{"n_layer": 8, "d_model": 384, "n_experts": 96, "experts_per_token": 4, "d_expert": 80, "d_shared_expert": 0, "activation": "squared_relu", "moe_layers": [0, 1, 2, 3, 4, 5, 6, 7], "router_score": "sigmoid", "normalize_top_k": true, "routed_scale": 1.0, "balance_loss": 0.00541, "balance_bias": false, "init_std_router": 0.0171, "lr_router": 0.00026, "vocab_size": 16384, "norm": "rmsnorm", "norm_eps": 1e-06, "tie_embeddings": false, "optimizer": "muon_variant", "lr": 0.00128, "beta1": 0.93, "batch_tokens": [32768, 65536, 98304], "seq_len": 2048, "train_tokens": 245400000, "steps": 4009, "dataset": "wikipedia_en"}
Below are experts of layer 3 (counted from 0) of a mixture-of-experts language model. Rows are named router (the router's row for the expert), down (a neuron's output weights, with its number) and show model dimensions 64-127. Each number is 128 + 24 x the weight over its row's rms, rounded and kept within 0 to 255.
Before each expert's rows: a language model's description of what the expert responds to. This comes from a sample of Wikipedia text that the model never trained on.

# expert 43
Description: Prepositions after nouns. Prepositions that follow a noun or quantifier, above all of as in unit of and most of, plus in, for and among.
router [127 146 150 123 110 118 125 136 135  82  76 149 137 124 120 109 102  58 118 130 133 144 147 100 165 122 122 150 110 115 164 183 145 133  84 133 120 133 110  96  97 146  80 132 113 120 115 147 133 136  76  93 132 118 130 170 142 124 140 119 162  97 108 118]
down0 [102 182 125 110 143 107 126 129 123 133 151 133 107 110 175 114 119 149 120 179 135 135 138 143 152 137 176 146 154 139 137 111 143 133 169 118 124 115 134 178 109 128 116 127 164 126 141 106 131  94 127 160 139 111 118 127 121  97 164 144  98  90 136 119]
down1 [113 136 142 149 140 124 159 112  80 124 103 124 117 159  84 143 127 138 106 134 104  92 138 138 147 142 113 127 126 158 115 147 114 135 101  78 132 134 143 104 152 111 157 124 125 119 141 146 145 136 144 104 130 122 136  86 118 135 150 148 141 146 158  82]
down2 [145 115 130 121 153  91 136 128 101 135  84 160 150 118 210 111 146  92  82 171 130 142 143 146 138  88 158 153 130  98 135 114 111 166 156 134 123 137 121 131 132 143 122 143 156 170 105 132 142 143 133 154 118  74 143 120 118 161 122 132 129 120 103 151]
down3 [144 142 129 142 158 162 130 139 110 100 147 114 144 141 158 144  99 130 125 133 148 124 102 125 116 147 114 105 145 119 210 125 140 137 101 140 130 115 157 132 136 124 148 142  90 113 157 130 108 137 137 115 151 118 125 112 119 161 118  98 181  96 115 132]
down4 [159 110 105 152 158 102 141 166 131 116 171 127  94 135 104 176 125 118 167  89 124  93  84 128 144 116 111  94 130 118 133 121 173 154 145 115 140 125 122 111 148 130 146 129 106 136 125 135 123 147 125 140 129 135 171 109 100 120 137 141  93  89 117 138]

# expert 51
Description: Verb-initial pieces in narrative. Opening fragments of verbs after he, to, was or who in narrative, e.g. h in hid and hoisted, comp, sight.
router [122 158  90 123  91 134 118 109 120 136  88 119  96 150 143 170 122 139 122  97 161 133 101 120 117  90 166  99 101 135 129 144  96 111 116 139 106 139  99 120  94  90 139 157 118 115  78  98 113 146  92 141 127 146 120 136 126 149 167 106 129 110  90 110]
down0 [120 137 145 136 136 105 122 133 113 136 148 153  99 168 146 150 158 144 165 180 110 109 105 114 126 125 124 144 142 168 131 124 166 113 109 114 125 179 115 147 135  94 111 149 114 121 127 121 120 135 139 131 125 120 167  65 121 123 125 145 148 158  99 107]
down1 [142 151 101 127 100 130 145 157  70 130 128 129 136 121 136 144 127 182 156 166 170 123 127 139  92 148 110 131 154 114 153 108 163 165 134 120 152 108 172 116 122 170 117 167 130 145 144  61 149 141 132 148 101 128  95 138 126 130 131  83 125 122 125 129]
down2 [122  80 139 163 134  78 116 151 123 141 131 104 116 128 111 174 132 138 113 111 135  97  84 141 126 102  98 145 172 128 123  52 165 139 141 124  94 131 143 115  90 117 141 110 134 140 159 163  78 113  94 154 151 139 133 129 106  93 150  67 138  99 142 138]
down3 [121 130 147 143 106 194 101 127 156 178 131 139 107 119 141 124 133 124 131  64 146 100 123  92 150 140 131 147 134 130 178 112 134 106 125 136  83 127 143 138 113 146  72 139 140 167 125 136 122 170 145 145  81 127 128 132 157 158 101 146 140 107 125 115]
down4 [104 145 105 153 130 149 132 151 129 172 105 135 148 109 120 126 136 129 104 126  99 106 146 128 136 106 134 119 142 110 175 135 149 147 105 120 155 144 133 191 138 125 154 167  99 105 126 159 106 133 130 147  81  85 118 153 145 134  97 143 133 128 138 115]

# expert 21
Description: Romance particles, word-internal pieces. French, Spanish and Italian particles de, la, du, di inside names, plus mid-word fragments like fac, flu, rep.
router [139 148 118 182 116 102 121 134 170 112 125 103 106 150 114 154 104  91 113 129 141  63 134 119 160 108 106 139  99  76 161 151 116 140  94  92 117 146 102 111  93 135  87 108 104 124  90 111  97 130  87  78 175 139 143 104 141  98 148 104 182 129 121 114]
down0 [134 120 125 123 175 130 144 137 163 160 134  98 145 115 134 130 164 130 168 112  97 142  98 150 121 122 131  85 127 138 115 102 133 160 137 135 136 133 146 107 118  92 151 170 134 127 141 122 108  79 123  91 112 108 168 107 160  97 112  92 117 112 160 138]
down1 [110 141 120 120 153 122 158 157 124 121 142 101  93 143 137 143  81 111 113 149 136 160 122 167 143 106 140 116 140 134 133 177 126 119 133 152 113 110 147 153 138 129 106 160  94 156 153 139 108 116 126 157 112 169  98  90 137 148  68 124  88 133 104 159]
down2 [106 167 117 118 110 122  75 124  92 127 115  78 137 121 178 157 144 121 168 101 142 120  70 116 135  95 147 117 102 132 117  91 128 127 102 122 123 114 164 160 113 117 147 169 142 123 147 104 131 146 119 100 177 117 119 151 113 115 131 131 155 157 104 138]
down3 [108 123 184 162 116 128 127  94 110 165 171 104 130 117 101 142 134 150 140 169 124  93 131 127 185  85 101 148 132  87 116 122 155 149 134 111 115 131 145 128 148 170 137 160 151 134 101 172 158 141 129  91 134  97 123  82 111 101  95 134 106 137 131 115]
down4 [105 132 115 132  88 123 157 148 150 100 139 122 147 144 157 152  54 134 152 117 129 101  51 166 130 151 144 173 144 136 110 117 108 123 173 181  72 134 112 132  96 131 112 122 123  92 158 127  95 114 136 151 110 124 131 130 101 103 112 167 127 171 132 123]

# expert 46
Description: Line breaks, od pieces. Line breaks and pipe-newlines ending table rows or list items, plus mid-word pieces like od, ud, as in Autodrome, granodiorite, zodiacal.
router [175 143 109 155 106 115 104 138 131 143 108 124 122 160 122 143  97 108 131  98 168  95 136  91 142 121 113 169 113 143 170 116  97 110  92 124 127 160 125 119 111 133 104 153 132 126  86 107 121 143 117  91 138 131  72  78 127 152 135 128 129 109  99  86]
down0 [154  92 126 131 154 160 143 131 143 150 124 155 120 122 153  87 172 150 103 138  98 152 127 115 107 141 145 165 135 150 131 160 147 116 123  90 174 134 100 175 119 154 118 143 117  62 155  86 131 147 129 161 161 166 139 133 139 125 123 148  75 146 140  96]
down1 [107 152 144 144 125 114 133 148 127  96 153 171 130 124  97  99 143 113 132 112 127 132 115 125 113 133 135 127  98 159 108 147 150 154 134 172 129  82 158 115  80 131 125 156 111 153 139 106 121 100  96 134 120 133 135 135 167 121 143 145 150 125 130 138]
down2 [131 157  99 103 118 148 130  87  66 167  86 157 175 157 135 108 141  98 149 137 118 162 155 133 100  88 159 130 137  90  77 135 139  97 188 138 164 152 115 106 164 134 114 145 125 145 140 150 113 139 119 156  92 135 146 145 175 112 114 113 139 128 129 132]
down3 [108 115 116 133 101 115  77 121  92 106  93 102 145 194 118 138 135 140 108 153 126 129 141 171 112 152 103 114 145  58 154 113 161  80 149 126 129 151 143 139 148 116  95 138 156 115 140 104 137  82 119  96 112 147 125 105 145 123  87 153 149 131 120 132]
down4 [ 98 139 125  93 143 127 147 129 149 119 144 147  65 141 126 119  95 152 170 173  96 149 102 150 136 121 141 127 151 120 150 118  91 142 120 160 135 128 162 137  88 145 140 144 151  95 106 114 130 119 149 179 107 141 157 100 102 130 157 141 118 145 162 167]

# expert 57
Description: List and clause commas. Commas, including those after quotes or parentheses, that separate list items, clauses and place names, e.g. Kingsport, Tennessee.
router [122 125 149 203 129 141 136 143 161 106 115 104  89 152 111 154 111 144 106 111 128 127 110 130 222 118  93 122 144 113 162 116  90 124  89 117 124 157  82  74 164  80 136  88 112 145 117 154 121 134 117  99 132 145 131 131 117 176 136 117 158 110 110 139]
down0 [148 144 124 101 106 153 108 109 134 123 134  90 173 106 107  86 127 148 146 161 117  82 121 113  69 122 120  87 124 120 146 137 137  82 121 143 126 110 105 103 121 126 106 169  72 143 130 131 131  93 144 119 136 166 118  90 145 109 100 128 121 142 150 101]
down1 [119 121  97 112 148  83 117 153 104 112 127 116 108 146 100 121 125 140 131 102 192 101 169 175 105 114 107 133 138 138 127 132 151 132  84 139 137 150 145 151 134 162 129  84  89 130 128 121 180 136  96 155 123 136 117 127 137 157 132 101 117 119 103 124]
down2 [133 128 112 106 131 121 140 134 145 106 116 138 148 125 106  48 138 203 125 146 131 158 152 120 131 103 150 105 147  94  98 115 107 117 153 103 173 145 166 115 132 120 145 164 139  94 169 149 144 156 144  91 112 160 115 167 130  98 155 154  84 137 151 114]
down3 [138  89 162 110 127 145 128 115  87 110 117 158 120 129 144 124 150 118 188  90 140 167 114 109 111 200 103 161 137 130 126 164 155 113 131 128 139 144  94 163 147 156  89 156  86  94 173 121 143  95 142 129 108 149 130  90 109 103 137  92 148  75  96 133]
down4 [103  80 132 118 127  95 156 112 105 109 114 171 175 129  77 110 157 120 157 116 119 169 118 104 118  57 126 133 146  99  97 149 144 114 163 169 138 120 151 142 148  81 162 140 137 125 149 142 155 105 155 150 157 130 127 144  71 134  92 112 148 127 109 130]

# expert 49
Description: Action and process nouns. Nouns of activity and their suffix pieces such as -ing, -ation and -ization, e.g. throwing, charging, forecasting, construction, storage.
router [142 154 141 140 124 112 108 115 123 117 119 121 119 124 166 117 119 110 182 135 152 117 143 105 137  97 105 144 107 148 132 154  97 144  88 143 121 144 139 112 111 159 136 179  96 106 103 102 105 136 122  72 137 100 109 102 137  95 141  98 105  95  90 126]
down0 [123 127  96 148 143 149  80 170 107 129 112  98 122 142 165 174 131 176 103 155 115 148 129 154 152 145 171 152 128 140 117  94 164 134 159 116 140 140 177 149 139 126 133 113 156 115 105 129 136 139 148 156 147  72 138 124 113 138 123 121  60 155  72 132]
down1 [115 168 111 156 123 166  93 159 112 112 121 150 137 101 137 159 144 147 152 126 129 106 152 146 138 132 125 103 139  80 129 150 126 110 121 142 125 138  96 112 116 150 107 159 139 161 117 187 103 122 117  89  90 119  97 167 156 118  93 175 134 140 153  70]
down2 [116  89  66 134 158 115 117 137  96 154 145 147  57 145 115 121 162 118 149 163 133 123 142 118 114 110 145 148 102 127 122 120 140  62 148 115 122 111 170 122 122 100 188 115 125 109 158 132 127 137 126 139 139  95 134 136 122 106 147 155 140 129 122  97]
down3 [ 91  94 148 121 146 162 136 124 133 117 109 113 140 119 128 156 130 139 114  82  98 193 134 114  89 135 130 155 135 160  81 113 133 126 144 158 118 123 134 107 128 141 135 140 155 167  99 112 159 121 143 129 139 153 177 121 109 124 161 153 120 117 133 125]
down4 [138 125 143 119 104 127 121  99 110 165 129  81 105 166 134  96  97 159  59  99 129 134 118 145 113 101 144  94 145 117 139 114 142 138 127 101 116 139 100 144 135 137  73  75 151 128 112 121 108 133 183  99 117 117 161  99 115 146 103 128 107 151 136 110]

# expert 47
Description: Naming and linking words. Words introducing a name or list, such as known as, called, including, titled, renamed, and of in longer names.
router [123 130 117 129 138  98 110 125 168 132  91 177 116 168 161 145 119 103 138 113 133 100 130  74 166 131 137 130  73 163 127 130 116 109 123 143 107 109 128  70  94 148 121 140 108 150  97 144 117 154 106 108 169 137  81 125 150 105 167  73 130 118 103 135]
down0 [125 126 161 123 125 134 123 104 119 144 153 140  80 105 133 125 115 118 154 142 114 166 121  86 160 138 129 112 137 147 105  95 168 153 144 114  99 101 100 161  78 136 128 125 146 119 115  74 138 107 156 129  83 157 138 141 107 101 158 107 109 118 148  96]
down1 [153 144 141 134 149 134 122 125  95 166 152 144 139 120 117 103 106 147  99 163 110 118 125 108 145 117  97 152 150 102 117 115 109 139 133  92 153 133 106 137 149 129  99 146  76 123 141 130  91 122 138 182 116 111 145 100 100 137  70 117 135 110 169 133]
down2 [134 156 114  95 139  99 142 143 116 143 113 117 155 135 124 124 154 118 138 124 110 105 116 122 118 141 115  79 134 154 136 183 143 142 115 171 123  84  92 140 136 165 143 142 141 155 146 115 157 171 117 133 136 158 127 151  85  95  87 142  73 148 149 161]
down3 [125 172 130 194 148  99 155 119 151  99 136 130  92 138 108 111 102 127 147 128 105 129 102 119 128 156 112 120 178 147 126 133 159 112  88 138  92 141 116 108 119 139 121  54  88 115 104  96 178 128 118 111 113  93 115 134 122 130 154 144 137 150  71 103]
down4 [ 92 101 125 153 149 140 150 141 134 136 168 160 141 126 120 127  97 136 180 114 146 149 147 122 131 134 115 115 120 136  56 161 155 114 145 174 140 142  96 119 120 141  64 136 102 171  99 133 137 145  96 164 129 112 118 135 137 114  85 149 110 136 189 126]

# expert 59
Description: Pipes and odd fragments. Table pipes after year or number cells, plus and, semicolons, and fragments like ag in Creag and Medaglia.
router [166 143 124 150 124 115  92 131 151 128 121 104 108 140 104 140 112 115 125  93 167 121 132  96 125 105 165 162 133 125 168 153  92 118 100 135 112 157 116 102 150 127 102 144  64 135  91 105 127 145  89  99 146 138 106 121 115 147 151 109 129  97 130 121]
down0 [153 136  96 156 134 166 128  51  73 134  96 150 150  73 135 100 106  56  97  98 121 110 120 165 124 117 170 131 117 123 159 128 143 172 139 111 149 147  92 125 170 120 138 155  95 131  96 126 149 150 131 120 149  88 134 108 155 144 135 120 164 118 125 120]
down1 [136 182 125 114  60 117 139 137 148 147 122 137 181 118 142 116 144 154  98  83 127 110 130 131 150 138 128 115  81 158  87 114 142 145 140 133 149 104 125 154 144 148 120  97 139  84 135 174 131 109  88 142 141 150 101 149 103 186 127 113 142  90 152 146]
down2 [133 145 138 165 132 141 102 140 129 173 135 129 138 128 152 130 145 135 163 118  92 106 174 111 135 133 112 121 143  93 132 122 135  95 169 117  94 144 106 118 102 111 140  93 107 123 109 178 135 139 164 136 143 116 133 139 121 151 104 135 132 135 115 176]
down3 [ 90 147 132  86 146 164 124 125  55 145 155 124 159 127 131 121 130 149 119  81  94 129 124 140 119 129 111 122 143  91 153 159 169 172 131 133 152 144 114 113  99  88 104 188 152 140 157 148 144 107  78 128 111 149 133 166 126 117 105  96 115 126  81 122]
down4 [161 121 154  79 101  98 125 166 125 155 109 140 136 115 119 129 140 137 114 168 110 142 151 132 134 129 117  74 103 138 147 120 124 128  96 110 152 104 124 144 155 139 160 116 125 119 117 135 117 104 151 113 151 132 107 144 123 112 103 147 141 126 152 140]